Below are experts of layer 5 (counted from 0) of a mixture-of-experts language model. Rows are named router (the router's row for the expert), down (a neuron's output weights, with its number) and show model dimensions 336-391. Each number is 128 + 24 x the weight over its row's rms, rounded and kept within 0 to 255. Numbers have three digits each.
After each expert's rows: a language model's description of what the expert responds to. This comes from a sample of Wikipedia text that the model never trained on.

# expert 39
router:088123118144114134135112128159161121123116133094113149089130158090146128086131154062111132134131183089126107123137116120123142162126110108132124095147099125112140135135
down0:087167142125115141104142116127110088145141100112082081154109141111106109149114134120151100126133084120152144169090165148164124150115098138101126121107143140107139101138
down1:182138144082124137084129151167156109137168136112118106187137127134132119123111150148124091138143163085156112133121095091154152099163093107092104116120149149108147142145
down2:158120136119114142097112147144173156144136147126143140145154138126105113126119143140173124135111136120109112125093103149120132180133114129139074139127173129164089119133
down3:119132152113153115138157080089099093108202106139140149125140089168167079134132151116149113184122096144131142106114111078105140136123142178138140137113125129131139134093
down4:122097160142116175150123112125126099122158161117135141105091102164103110134108131116091117115170142095109093086083148130118152112144096131152131104109137105166135117141
down5:123138127152140153114111167155153117162140136105094111141115130163117050132164110130111113082108131100150074127126112100149121099127124119137136137128106125144107154125
down6:164121140091133124168153083106133116096141115136139156167118136135091172122152119122135103136147075144136173152133112126123125163120151119131146134139126123140141116126
down7:113075152125142171094107128136089158148097160158144165146091169105153104121138142090128155126154074120144107111127128075152170159153098108123094175109111115116113145134
down8:112154161104111151116169105150107131136090141125124129151148133140092123085117142081140115139119119088132138076137147112117137148112109148154156139107082152104117127155
down9:143089136098101152114151107125128158131141118100103113153121148098097117131165086103104128141123114132117187110112148135155105107120174141088133121125093115126141136149
down10:099122121111134121151086148132160120172099119102152181158125112121113074094128108156169155090129154129120134112160095121135159168119146092136106137140117141099112170123
down11:130091186142115124091153140123113123140145152126115105145037100127097133153136128111075157169112121131152139105137133104114141133082131154140166131132093120173160134156
Description: Pipe separators and number cells early in table rows, plus the piece fin in fins, finite and final.

# expert 61
router:110143142092146105101119143169113123151136130110105162127133172106133081095139112124135161086129128127127127123120120119153148164132110150151099100117089130149124116146
down0:140109129126139103159112166097107119120139111127109130124135146117113091118133111092151108128155119167129136109094151067156131121107111188096148145107111157147125112132
down1:159117084137129132164117148152149125154119126088144124158136173143165112187133109141123185135092129126114147105090112111137131103116181135133161122070094115105102126145
down2:133136109088129150097116172115156144149077079110156122097104108105146105122211161189132134138130207108138103126129115161132119135124123126141106103127155134151125075118
down3:146186111152143128140080143124119161125130166115124156095111111137114119188118135103107140130130112157143084099156092132102088140099108091130127118154137105116119138133
down4:097131151106128115113109139145140137159133134108124131119152112091119141101136162106146144098088126139100092105095145093114077114121126128134172087130178162152111116171
down5:152113103125108096085154132130119125167127122171077110130130151110149129198131094116158149158124091137125137120129150120145108171158129152129140079105139120135142118196
down6:119087139102121130135149146123085119139124093168152138143146109145154114154137107077122098133115136143149115156162119103155093123126136092175102109121165145130162130180
down7:111099161202139134105108129158118132161132152066140090143115127165129146122136133144106085136159135142140144102127120118134143102124135176147152151128099123121117110076
down8:106128153101143147139165109092094115131136094146105112122143088140153128122195099130190127113126148136140103151153155104172134154149109163120124169170130132128107155123
down9:126138102146126125159121126139185164126116124110124174076097124133129085130115187109089119134087108102147139175138151123143100152130139126162153123133145113123137110138
down10:142157164119154126119143117135139141095165140150154127102147097154118120115126154141155148147152153129108163106118086147152100158091120169137137124103091124153165145127
down11:119112113116126106104124131134121106125116115076121105137089117143093137105169134152124120169156144121144107159094149129097139135149130165189108148162132159167118151151
Description: Pipe separators between table cells, especially in numeric or month tables, plus semicolons in score lists and some sentence-final periods.

# expert 3
router:103144116133137135147144140191136151173102150105109158125143128121138087121122156122141163128110147120152132132170138146146110140135096082110092105130124107153131139158
down0:129055143103123112126201120130179123122144128107149112136076044094165150134179175147141122139099160117150171111144148122129116110070108126174108099110135143124095119098
down1:175157131110111149097171093130173128101140104149103159102141136140121136111094115124114112129161135106125109101104155090099104158162084121128124086106116156127112165132
down2:114149134158108132110179144112089116111131127147111107125132109157127162105069136146091138145111130136127117140122124099136135096114118097167136140107093138080133121134
down3:131125139116119086065161125081130131153127164113112080155113122119151124096128112126168103121116131125138109172110127124120117112120112152059087174155121117113118133107
down4:171125123115126138158134115118157108093115159133107120119094160137126138127189124091155170148131146112109172113128116117085111119152101142136163103132128136120144156102
down5:134162091170114125117090108158092138084157121115085129146163092118176103194144105088083100116126144096116128117114160146110141144119125155137164150137112118155114122154
down6:151061120148136150125128134120145098165106116144113148081162140127140129159095112146117092160138142146127138118115125073132143162178115138160130134134089099092137095171
down7:152182141093139111134137139135136143128123144085138156139115156130106144102149095122166147149133129113134140120111102152085124144094092109132131116147095161139130183136
down8:114127094134111137132110170134083162144129130153127182114137116151128113117120146151114180148151101100154127090098155145109112182180164115096118086135118110100153127160
down9:139167134091116119154147129174115141143134102142123066147120135123136128151139121150181140165105122132110140116166121097085118130144142121161155121139210097178154119128
down10:145118144153108110133136160128106133116146125114125133123121129128107148114183131150099137133092137145111129155134097146101075071116141131141100085155163089147132083143
down11:129144127123109111117174154126067140078136097120134114143154128116125134137122106132147137095152140151127118151158143145144078087112156138141142104126075119130138108111
Description: Words after the or each that relate or order things, such as other, latter, next, following, related, another, often before of.

# expert 34
router:122163122104140126148119111151125121175069130123091153133128144119141096130112124119119181141100124116144112125170122148135132153113076095129135103132119121109111125108
down0:117098114105141085128113147152122121140093096147112104169131135143140171109149129146145131174161122154125102127136127077152172138160124154129142153118075134118107142139
down1:073143139100140099115125145140143154096107139093142120107131111099124133150136080156096126128162118182137180140114095097087112204094125155161156112099111109126140113160
down2:154142102091130124151158132137144115119147130103130139130186150112141153127144107112149117141129142118095138108129082105123111159147135098136176099113101138149121139208
down3:133105171126141185139113166175143124130129164126111083147118137099103118139147104082114158136139120124122069132088130114183154121093123086134126115127161115148123104121
down4:106136138131126112143084147126107133168097158138139096143133161107143174148108107122141155121141140088130086145097129158126119109121133129080128085175134112112165092136
down5:110109101140122114156119138127141155146128104122117136103135145134111145131057140155131127141103171181133085157152157163144183114096131138175135102087134130154144142135
down6:143164093142136135128145151156078163131140101130090166071111138153142117112124115117144058111139103117119128143114121159128150073111113142102124123198134088149065145101
down7:162146125129147134138109122110130123121131117143106126135138136144089129128067108133122096141147117149123114171123098147149114120134155045139125165129105117139074151094
down8:146172113179118143142125095136142151083091099113122128105127182160074148136117140134121140106114148165146168141132164133159142080165120124137133124117115133144103118122
down9:119121116154127094136082114154097147140100097122152115125122097153153126153147159127128148113109126100103116123162130150109134126164092123115089151124115093155151144110
down10:156144157139117148123143136149137172092096175150127144133156121146142137147158154101090139127142088113115124107093118090128130117116102147122087080132132130113116125139
down11:124158132123118113122113142148174114131161137153138108136123139120172130114119108112114120114120111150121138123115102112129138161141120140163161123120098138147115172081
Description: Short letter fragments inside names and rare words, often right after a capital, such as c-y-cle, M-u-ell, Cr-add-ick, Blackr-ock.

# expert 21
router:128155121123132099147120132180165148152117164114098125091111130107118104110165111123098138120127137128134133107168091135119168115128110069157114128125136115165150079153
down0:130104138106134108118157131169141149113092169069122143112143108122156119105245164137107066151126107118148108101113087146154140074077114142141116148123103145130127097113
down1:145128127123150170094152093126127120125112126106116125115128142157121068137160148106112108102119109127170117131107158124153143166120096135150141138125071117136136144153
down2:135135107086132148122132123129088125127112157109128154150116135136147134099174140123123127138124132097118107103135111126116138147093143158141128146115109131136121122141
down3:174126135125146106101096119102116110161102100137107134166092144117162110124178120093170103112136140150119093140147110134128106160170140178125131096143072094132159137098
down4:116139112102126130103153136140100119110098127138127098136096139140095104089219085114141154156144109120141121135110123126144095127132098113141134086144133136103138114088
down5:131119134146122124131138124136110135107116118100116125106131123135122109121226112132112091153133119163118114127086096113137150125136084118133138130122123160161126103119
down6:114109113165159126148126137115161126083139089144158144129167084117158095146121161125226141168137152120101160152122106105144153147108106126149121152137111144135103144118
down7:120103127148075109120149088091132138158163146120124157143149127125155153150024153119134128117148129142154136135136118124147101158132098157123116142123115132128139162080
down8:136119161154112109144132103137154162101135162126125099105093161130187145140193101127097121124095121137136110146128163112131116119092149147152146115083158136155155113101
down9:145114086107127129150115114110134125080123080167140093115104195117103120136159087122122126150115087105110144081124128144138108106138136111114145155066127142149146114139
down10:105103160121108116128140115132087119132156131098149143140104122113129109121089205128162181114134122179157110135137153147151138134148098155107121158127099146121112149141
down11:106141120127151108121118145150125150158126110148111150113176134130181123178229124113100110125098114097115130122110142127141091102109160112115145128090106157131073150103
Description: Articles and adjectives opening a noun phrase that grades quantity or size, such as a, more, wide, large, new, very, often before range or number.

# expert 32
router:078148141085126152133152129141132130132066123082141170115117164108111124104071189104141140119133149116134118140151120148112115159096090122140137106126107090125165108133
down0:140106126112136123123150116164120149121125156136120135128101122123146151129162119149147066164088118106104135127094077126139146092163104121120094139136152130149088126153
down1:132123132128145117104142119096129104120144062152111134110138108139140096172119124115146118150131119141122145141145078122106134145141155124135110127118172134149130164151
down2:131134169126119139121092122085110087118153140158119178163167132196171143102112101130126101100138128121136104128165130140108098137115101123116130160128140136089122150141
down3:138104094098104171140152145149099145145174142125112109151126127105131090118170158154116135120137110137135126134145158153126171120105135095131145167101146162149129106154
down4:095113134141104105120154106129149135140131097121141079088082125107145112134120149127142136136172122156133136120149101137097105129104136126080152088125143149114148130122
down5:157148087143149128118125138168123145166116110106151157132171072136113143093142126154141164128145111122151125146129144142126168141094148117110143118142145131143124097140
down6:146106149127124125100133111147124140150097115106190139103101139141074121118142110087127091149143138145173142102120132156100120120151147108097123138152128120116154134139
down7:160160161076146149161076095150153082107117148093082109105129130144164132127167173123131129136122090130098134124069146148103119129111124103115133155126123145131103126124
down8:141166117116143155098124100141153105122098131107124154084147146144102138109103116109160130118147146135093123139153103120138144155122120104122104104113125152076088140117
down9:074128167123128161139100147152119154118101148125115137110115135158121133159137138102074135106103132111146140155167128139152138131129152100173145129130098103105139146078
down10:141105123135130116139138113102127099138199092109154101133146107188092116166105120147095140143118107126123120124121141108164116147171152153149120139137130130096149133095
down11:133147109166131127138122135124158125127127128158119141101160145094119136089114125149122168126133123154158129146139136153144130153058138104135147115136129140132142110116
Description: Pipe separators and numbers in sports results tables, especially after the final stat column, plus FW, MF, loan, goal.

# expert 12
router:125145118102145124148099155197142150139122135110097144089111123126134112123143127095125133128120125138127131103155079126101141131115130085154105130115134117158148084148
down0:098138144122125123133134150114109100122128102122116143180137097107132146101093123142156116145109169110093098147138145097137109154110134128132149166154109101147124120143
down1:172110140162120101098117106143115145113109119106097092141127114154146154104235144129150103129110137117116131116122126072148154116154120123134146129132110136156182105119
down2:153133114136145107113093130119117129112123150164098155161113129139160106120109139114122074178134106134095148141118173212138151109094089134122118110106144143158108099192
down3:125112139161090109151144087133174156094091097140091129149146155136144127114144103183145129097128108135116132119157147090110112111125136113138180139081105138130149104117
down4:147121093105092127099107082152133108154115131108145120137130153162155126104163135153126119170119121100152102179128118062123161167115108162112119140158129141150143167157
down5:069111114140146124138121168113144130155146102134155138086102172120103128127033145147137112128126162175137139114152130139143111139144157153130138139131172114134136121107
down6:117097118143117120089121074122121132104128127098140151098188153133122102116148135101104096132115126135125177104117147087134117089111102144104105121135107133086159158114
down7:113142116107134138150152152073121103103120150135117106116100125119114112146079099159107132117070132119066083177142131114109104088145117135110116095094127103148085135130
down8:089147102115127076148160153129069147119176117146158143153120147095148134079166169159115132133098147175140109190132124097142126147116163134167110137150110123103124118116
down9:115156157142136132155173147146142129133122129070131166079151153151120102164192160141088129124149128167143122118132151102136136093139115114148121148119114181117141087114
down10:116186150141116114178137114132153104178137132152145158134149166175177123085143153128121092085140106121128103149092083111082123133158111136169141173091147109121122110098
down11:098090107123137136078131120139126162113162127139115132155129092170106097122161100144116137100152102118162151119138125173141127129119088141168167103177102122121149131138
Description: Articles and possessive determiners after prepositions or verbs, especially a or an in sports prose: for a touchdown, to a three-year deal.

# expert 24
router:114131112096131100122110172174159163153100158110135156108153136104102121132151136104121122109111147119128107124154113109117164153101104128138140137164119099120112059128
down0:109157140152122128150162132144104137150115125089159114163108128127107115144175177132128152118113120112175122148126127104097140176173131104152162122102175120129111146147
down1:148149099103129108153103140117133138157140156161143123119140108152121138115132086159095132077136102115095144157089113116146120083103128147129116142100133128124097134108
down2:110120112135127092187170162137122147088094111165114130105138165147108156121135104100131171150116147166119164156114130195110094099121150117157123162116114143092145130153
down3:136178124131108164105149157119107152108162096111126115094142117148128146111190143131101083125133144119141124114102140121134120110154129144119079150139121112098151073125
down4:102121111168111153100094101132142117153076128125140146095175164131150109160096171110096110146123101123114170148142125164193104094121102149124162123148112091137110159113
down5:158144159133110127140156117135131122115151104097113104148172163154109137091131164129051124114093140154088126123112118150138086097153135134118160118145147103135082149079
down6:121147128113108148155103117106140105153087127145110117116163155151115118164143153172171155130149124126080078143161112140116178141127152133130103100112128091125154104148
down7:134168111139092139116099141112140140113149107106153049137144097097126147121182189139142156106090107119161160076081115136133142152122075093091120130101179145117126069131
down8:139131122132144121110116136136133083132134186081093066122118116118120140118164099145090158148145139129129182116145108103113167092128136112137165172172098155124135158109
down9:121109129127128115134096112149142160148129172145115076177133087111119174155137118147139127148090120135146114144095142126149137135147186080160124105119088161116124136093
down10:099138103105150124142186082131128123106127201125138130094102149117067125110208154084099129103114161099104156132088102142130126151142108177140105106125104120105129085150
down11:120153130126134134126158160134160158163158074129125142094112145080116129104101124145113123134116118127156156154157126152080090108150126117150159154075098169112138140077
Description: The, My, You and Your inside song, album and film titles in discographies, as in To The Ladies, Tatted In My Memory.

# expert 16
router:124122113129123118145116106174133131139129158080111144095170139131120111139110142075115123120080162078138120110185140142129132129085132124118126138111115063164143091138
down0:146158089113165142185096150097112146078113120150112110159143103151114119104162137117138150105134112150147078091108107132111150153113131116111118144135133100156141164146
down1:154175147101129168125134122169165122150110066126091167101076132103120120138111133156104078161124129146117099124146133119086119127125135128108109137126138109167108138114
down2:128098169148124106121108126101149080148150137102099130145081147121103125136142120148143085104100137130145139147143119090096098117125086157167122134151126164156131098121
down3:103115151133112109099097180157119135092135111166095145121206097131139123141124113154184154122139141168195139144148129152113141128126094131165098103164097143130122150114
down4:141131150048141127116118122136167134177138168118129140104123119093100168100129135136141121100122134145105112164129130124137130167151148110091094167102160123085118135130
down5:109125123168114133107138161126108176131128150164178129161120137093156126130148114127124090107152150131159111128185103162170157129117126107113084102140119127097109152147
down6:128149170119118101184112122122118158143154123096135093128124101145095133140149145143109097150126105148149114129163117152121103104138105111097091138121149175124139109072
down7:178128134124127079158118150128113148139171118108124109131129140116102105171162160153094128089067092124131161153079100154140153111086114089108123100106128174126141116126
down8:124110119148148094139123114114114117130119113175121123131137096090129093196111163154144114124113136149174148140147140119134103101138120086124163133133126107147156176140
down9:125113122147135135117162111089111127160132127104150131141107195133144133123124117108109134140140099113088119117149158178182146121098133131111112135083079103161129109135
down10:144145143132155161078171099105124100133132174131135136107130149116146142140088121126142148102108138141109110120114148108123153127106168121137112156126155124087147155138
down11:128095110134128112107115137081116161125116146139134124121127149163144110130087104114194144119177113096151075108134074115121127155151167085122101124126109135106139098165
Description: Common nouns right after a, the or first, often about media or works, such as part, episode, version, book, role, set.

# expert 56
router:106130126077150091132115112130131154162090113106107151134128152140120128144083143089156170130127133117132111131170111118086127177122105106131140130126108096125122084133
down0:167140140062140086105095096138108151150138118114087128083173128143112095110180127134085184128147118159109123142160110140140086140112082102094123122120156136116099139111
down1:119159166181149137129133123149132126122153196140137124103098136146103119087155167149148083145146119136151156125113121154111151104161122120118161109132103111090117132080
down2:134149143128162142153164150130126136125117118173095113130152135133137179143165123084174126094135098121146142158179138123127141127098144101133138133130131183085126145134
down3:166098144097120131195119120118145099152083154090129070123167161165125160096122162130102127146156108118130084116140094095146151155122153131105127140128142095079166177137
down4:084109176115121128119184092121085126134151134155095094134117126126126110127144156128180122147135140132110125155152148147161126140141141130105111123158144087120098148161
down5:075105134122146125116099172107086111115122150131128109125125126134113080130114146084140124147100110149122161171118090096116126132133107131097099204149130110109112159181
down6:141133121126123166101135077120145184120127152105154122126132141133101116126115139156132108105146117138155118135113117130140109128162122137090144186153125114134133121156
down7:146144141076116140146113132130113112155134148151138164103144127118077117148148147125099127121101127142128133124148145150120133104128150118136119119101131140119097130149
down8:135141120125144140144078149162145118093128125140127060115165133114087157101100126085127136138115145132136107129123087119115132125107109157164131127149154147116069114129
down9:146202132120113165090144120104156152126144110141120155109128150135112112141094083137108087088124124071074140088091114098092142135160183132168170142109133140123142146119
down10:083133124128113138101115138130098122162111117132117081145108079125162126143144103100136112116118138116126126102100131111138103131096109126103135150120156136079166136116
down11:133100118100117113176110126084108178084115134091149111144131111081094135142124124128132147150106088146165128143138150152124130149123104091136097164157131135144128115118
Description: Single capital letters and pieces right after an initial capital in foreign words and names: S|ver|igetopplistan, Y|ur|chenko, K|ad|ampuzha.

# expert 59
router:117126132147147115137085116149135147168106141097156181111166184099102115110110139118145176152121178111154137148108108138139161205102098152171118086135088116144104096110
down0:105143126145150128139133148146123101174121109118158106146120111136092112093139164102111115133130123107145155074095132117113157115132150155138110116131126166141145118107
down1:141118102123142113098137084128155129127139143128152146131149118108138103154117169129084151088129148107066121097179140124134157143167132101121122160137147077128135130133
down2:165148117130107135139136125141180144130142084116157105112141156138088147134116145159121115130119137135165152150141138120092181116110161114142103125139132152158128122141
down3:147157106105114142142119159137117080106140139157147150139135120060098113138134115153130133142104116097159136127103128126166097122157123170132124171131138179112137108144
down4:146165106136116115166111107188151099135149088168105134093111147097128160113108140148147138147113115159124099105159137178109135098108104123081138163132127123112183133095
down5:128138100084145112098117090109124142129155138115120121123103135082120090090138131143146120144070143128105088153110165126156073102108159118170145169161120130124101135121
down6:148123116162149073131104118116170115102159096112164125090135141154126098166148137149150167120127145149124120101107162109129085125114127129158145146108147132138090145112
down7:132086124117124119086167121105091146126103129150139056149124099106112154103166153137154121104129084098139108103061166136125110110119131131107092104171127088155172163124
down8:119123124123145161094173049154091124161130118097149136090109119130077123157128169094109116155095146123127134163166157108135126157127116125087157136108096102113147154096
down9:127160130118131111164132148082102130117130140127101097131104156161184146161109129145122155074143127165107122144138080135122110107123118137102137119133150100156111113092
down10:108113163118125124106144143099071137144137101150144145131150126137128086126155127110182120083158124131113076135118090125117124138133145168120089127151157153143126106152
down11:115146130153121169130129127153121163157096099085162137104161192122105164117140135109173157114145115110165174105145130166131167136110116152127105117108129122138128126118
Description: Pipes between table cells in place, sports and climate tables, plus end pieces inside names and sentence-final words like ation., ed., Endow.

# expert 50
router:085131107138159116098128114159116138125115176080127178124128163131129122095123121118141145083129177107139127120117103111112166156084110151155133109135079152105146096138
down0:111174091142114152101133132120141129128122180106142137129152160124087147159100138130142173124153113156132107171112093092132194141128147168115082121112154074129103071105
down1:148116132114121129122102085109118147140143131165141136092168159133141133178096128115117095156147127117142120126131152128151111137171182108091090121120116081108176118136
down2:138118120082112116100138175150162100123160111112139127125140138143143144144121132133149126121139128151149129122140126084113129103148113098143118103108142092136175180135
down3:118127134142126107130109125181142147117156122136132125120141103120175140123119163130114101105083104149124148082149158128092114103172083086121122108104134151127174146126
down4:137178144121124109132143141093114112139130140115140099121134101153119128135131088105139145092153122133121116146170078189114102179138130142121137183120095152165087113147
down5:116135112112092146141115170153169129153170152161112159135160108141116140169091128108157081115157141168135139136142131107138148128112162132115122118118160089126104121161
down6:130117175126103135100118162141131113121155136127125096124158128146125167132154132081152167105169084123146133127139119138125111122134130131108156098162110146163135123156
down7:120121113146142178126132141148136120124080149126189121161132165145149152135095084154183138128108122186126137184128106116085126145123197130140130167117080132097114139146
down8:107125175114132137124114090113131143175104137172160111129102127141160093128165127111152096182099162115151130138076108139162093138136128124135148123140130110141145120143
down9:120141113075131140102128125144138089128097112148114081115120142141157117093108136129115101148116130135123139153158132133075096103150097141176105118128093136145168168126
down10:106143071126101138109135135187097117103141158159094131129181142136134123120138126137144098103119115151149152080134072108124127111159153098119166128140124133137179114150
down11:131122154096173126156116071106086067130112095143100142128090145106179132087165177139128124123121143145112121149111140139114104161139113112153115122141140147165155123174
Description: Sentence-final periods attached to words (s., ed.), apostrophes in contractions (that'll, ol'), quotes, and leading table pipes.

# expert 35
router:097148101102149111143093130137115145108106120101097148138162171152127133132086170128143184140126128112117118138173132136090118182137071122142116149139095112172142102137
down0:145153075122145120113143110137117154146137132173139115128154112121139161130134092122158115134092143141121114146152121131167126111091141118107143108119152092134161176123
down1:139113129112112130113052095126170125158134078139136128141141134128127123150115150145110139147164141142118130130134117101121150116150094106104113166155154093141144132135
down2:147141151088135135144121135109143093120161129142145131145139137128159099075106164114104133141135154106129137140123112133112150142108161154127128143122152115102124110103
down3:145129151119128128108172156137137156138112133093154110148105083132118144105138125132130082066093140130088129088109155115141131113118133116103083108131158159123142150107
down4:111111106108124081164147078111117125135097120078175155159078153113132104111134163153140128134075162167135113139133157115152131124118133099141151139168150150140119125145
down5:116131160109134096150144119111116157112094108100167173144086139087087092168098084076141165132073118117165143165090094124097150074177136115157125093129107121110145149113
down6:115135107106116125142151177122123128136166145173117171136139097165112084129100155152114091172168102110134140126160109120113124133101173147103132155097129076190127167133
down7:136073122129119127139111111152105134101118102146115085117125164117172122126126096123108116092153163100120083100119109125181137106133103102118095135108135080154138140109
down8:112125132112104123120119171161158147158124136110163129143139143143146100127150097150105146121149091138120143119157130153125112139131112122117116115155168172118123134148
down9:124133142098100128092130110156167155153126151138135101143125096124154146140106154146136137139110136093094153108117120120086113139080140186123168120102136118140166093181
down10:107111105120143099136173097160132147121085098137171136099125121148098103139091138121083146128087126173079128080126109163120128137136118171127111151143131131121142174117
down11:131142151085142134122109126132083142124143139115079124138094120160136144102139136134110116123153131131097091133072142120095131102094125117114145107119103091153126111145
Description: Middle word pieces inside proper names after a capital initial, such as J-oc-hen, Mu-aw-iyah, Zim-merman, Rh-od-es.

# expert 47
router:135104119123132100125107123119104157133136149148145150111119143148135114134133122094153126120136124125128094164156116138116122139118108129159094125100117097131123112102
down0:106105153145134136151146102111122142132195135152120168120097103125133140115144134163141089089138101118135129155121140112153137128146138098160099183154120141146130112140
down1:098060112151128153167103133115146122116099081120146142148111123110166110116139156128075101105159119094097100116121112094157156103131112137159120148172165142125148154170
down2:124096109149117150149139156150114150129125131087134135177110100142109179136168135120130093141115164130142134131139092128095090108151107107136166132107079124115150116147
down3:127130139138133143106163175146145130102131075154163146146152111170150150156136115144099095104107162141121116188150133108123160108106129114163085074100145145140116119106
down4:147139112113141131167120158131131128099125131094108127137151131113143155093146125155149104107172122167110135096085149137128127125080086146138120085119138121117114129119
down5:177152153132129145116132110157133169146081137107157154114132157097118093095098148089106098079110118152092090140145111114099123187119125154109153101123137123109103152101
down6:124127143132119114135134128123148128145156114153123136155131125108113107102133106144159148120143136131143082140088137127116170184142136166095106142138149151132101147072
down7:132093108138139180131125141094124100125114128126187138151083108164119168121103142124145183091117115112140148112113132119144147148150130115110095126126095111137123156091
down8:143137170124115113157168116135142151160137149135162144136133168102139142090148159129162108109086155086118142127140122117150129109116152172134116107106146110068122143141
down9:103109124138138105105155109122129172142111136179152137091143143158135108109090154129109125158133099173077139102136132134140127126071122109112097147136147087111149160105
down10:118088137131137129169134108129130160162147148102162158150091138112145129076100185184118171151140139102150111108150119114134139153135124147135087088126114142155173124097
down11:097154137123134133090138139149150159154118130081111124161154146162165133106165155137087104128139154126131156114130132140130151127076103127147164143156110140142180130135
Description: Column header words and section headings in sports and election tables, such as team, Date, Division, Votes, Candidate, %.

# expert 6
router:108136101093150123139130105148126169103094145085103150087145172090132108094143116106099150124109130110129123133155114137101117138093136122131136115147111098169119104139
down0:128086142104132105122144124099072156148135123173128185155124138156121104133136137133195101100141119094171162102189125173112112103145148144112116151125158103087157168147
down1:100122108169137150141130098118140147158156142132114081126148096126107153165124119138133136113141120171098077101145135119149119110120162096150098139120162144134125159120
down2:120163139146156132153125136148154135131098138165112129130089118140146167109145150152165142140116117092160121109142091105107150152181143095122129155156109105148145129134
down3:111176143119121115158147127148137103174124143157116120150139155159112127132163133136137145108130130172109095107147097091118151103144120160121114142144125142162142152100
down4:121171187144124126124136143130122132141108107110136100180124076153145148110173098132107148085163134134106116194159119115151141078144144127118109135128123139154072155131
down5:085108133192124106172156128168131122107101081138118127165063125101162114116156174113159131101111106118104103120138144130143111127145103109141170100118145132083101143137
down6:115142156097110120167087153127107103139114116111156041141146152150097132142159138154160154096130145122116096104138153155167132106107119147162077135064101137145119115108
down7:147115120157125112094099111130120147114128124128137088128128095110117093089139152100129134132147111084130132119120168119114108136115163134094133116166115143149141128120
down8:151068059123148135094100133110130131137146182117134127117167129096115138099128115118124131137127127071113162154122105112139138135103175110152151145106117113154125131120
down9:120119135119113131088156140141162160127147145155154117119135102135120148119098122115113127105112154106162133120087133163099128108100106153089128115128088132091150151120
down10:096129106152157145123078117134161124145137131142180144132101117100158089084125164160185108126126122182105137095109126161111100181120118133131120136109172091136108129082
down11:109097087146151101118113144160110103103109135128139091105131135152174112120168105133180163119122153163093096094077158107130149082129129077150136095126126127171119087146
Description: Pipe separators and vote figures in election-result tables, plus of and the in noun phrases like the invention of.

# expert 42
router:141128119120155095138117142138138139126114155150143187109136125140117107137131114134139151125127149113158111158101105119129132183092102118140103117130121151154089087121
down0:109113127153114145138100079136152140154110118105125105173103116096128094107130130128131118148126142174096154134165133079151109146150113103123142155132094155119130110167
down1:144149107135121138114118146144170148099143161149133099111149143121135090126145144142087134143143134141166152158122055104104096143147114156139132171122139172136141135104
down2:134160120136146112112134174146130157122147179125130116110177148128144120146155113140128097116133117145125137131094092132110134168106160110105177144120074151140115134182
down3:131104154059124149108111132156118116157118133139100179175125148132101163119095117106154144132104141081103134132163135131125102120111118124140096153152161178125086137118
down4:137132112157173138120122143132141115130077135114121115146072182124077154125158110134123058125139127101090131121125094083113160118134166192123155175101081122072108130118
down5:133124118143150154075163119115124149160109142140072135135116126119135112140097118075110120143116154129143111116129150131156088166108118107121151183095129173107103122127
down6:162164090137120123072120117135122098100115147114133085138121126076150130116109133166100126140111122119118127132130138100117133154141155134164158138164120120123107144121
down7:117154156170144160162132106085075112120144109122088127140074151091171104105098108120120125113174136131133130119161147123154158108167117104098169127143119165139082090116
down8:130155107114144145116085144144117129119089157122128118155089084114144129150145159098130121122069136112110136107106179132121130158156140106158142074133078161124195115111
down9:136139109161119148113104104168159145106092096096138126151151087117096130154142100089144143130109139123154110074119125145123146137120123104090115138103149160103112088119
down10:123140095145139154085093133104160142149099107139093134129127136092131125130149117136121124101126159113143104121135160105142154096086129135109150101163136144120140125145
down11:121130103068128151106127121096156150151107132109169110109160118105138159131144171141132124138121106128107124093132111154105136111200180106122141108143137121138121172111
Description: Pipe separators in election and sports tables, plus the fragment re inside words, as in Ord-re, Rest-re-po, Sur-re-y.

# expert 22
router:138151115105126139118116138171159147140141176118120160063135141100137127140110116096153128134099133113138136127147126125129150136093100095141121129147137098143119085120
down0:146163154086110158151100160140140125145112129132134124156139127125153158105148135131147148145113123129129118116149120100078147124131146132098167135158120121136136164146
down1:074116138140132106126098132109072162124132143114102145139136110100136149123088127128130110109173121135173104145105101106152119178149156122113176131139089098096116089161
down2:133119142097119112176128133121120106183138150158098088100113110156110138097166138152130111099156119088145106121108102151144132132164105152113148114132108116129123129169
down3:131082122119110132086132124120127137115130129111150141139170162144102106103075167146115151078119123134107143131123104128130074155113099154132134129143123103100128112093
down4:151135144101149151156135140114079118109091153158139112149109133130122086124159127148137162139116173125133143146128103087128178099133162149108137162133180101142124129080
down5:134137123162113167126145092086145122110116112121123123102121149144132135091092121115140178102158119134136144153122113117175152155116119150108095135142097132119140106107
down6:132112103141133093089132136125141132136130128132127079154131099149131104148127080127106118106124143106151073124108103131133122112107119129100147140104105128102119119098
down7:116116088133125118183120166114076114153127107119130116195165146129139096100123142112088063113120163140096151140136106108128163094087120119140158150161112105114097136166
down8:086171129170165129147098145138130134099139143096105156137162129118132144160102133108132143135143067123087155147131136098131126165110131132115118109101131106129139119104
down9:111124123132158146112094120144160136184096133149153111090154143158148135140151084076159144104123128113117155114112104131112137128118129160157128120179138154133134143093
down10:132096125133150083102109147120102119089107128074143140183102087122113114150133135135125110114129103144113146101167100146105110166132168147143098150174107124137125145139
down11:166134139148124171188105114095128128131138136137107098150084130148162109130111119123094113115080162114121116177182155161117059130128142119160114096095139078138108140114
Description: Mainly of and on after measure nouns in album and song reception text, like "score of", "sales of", "No. 30 on".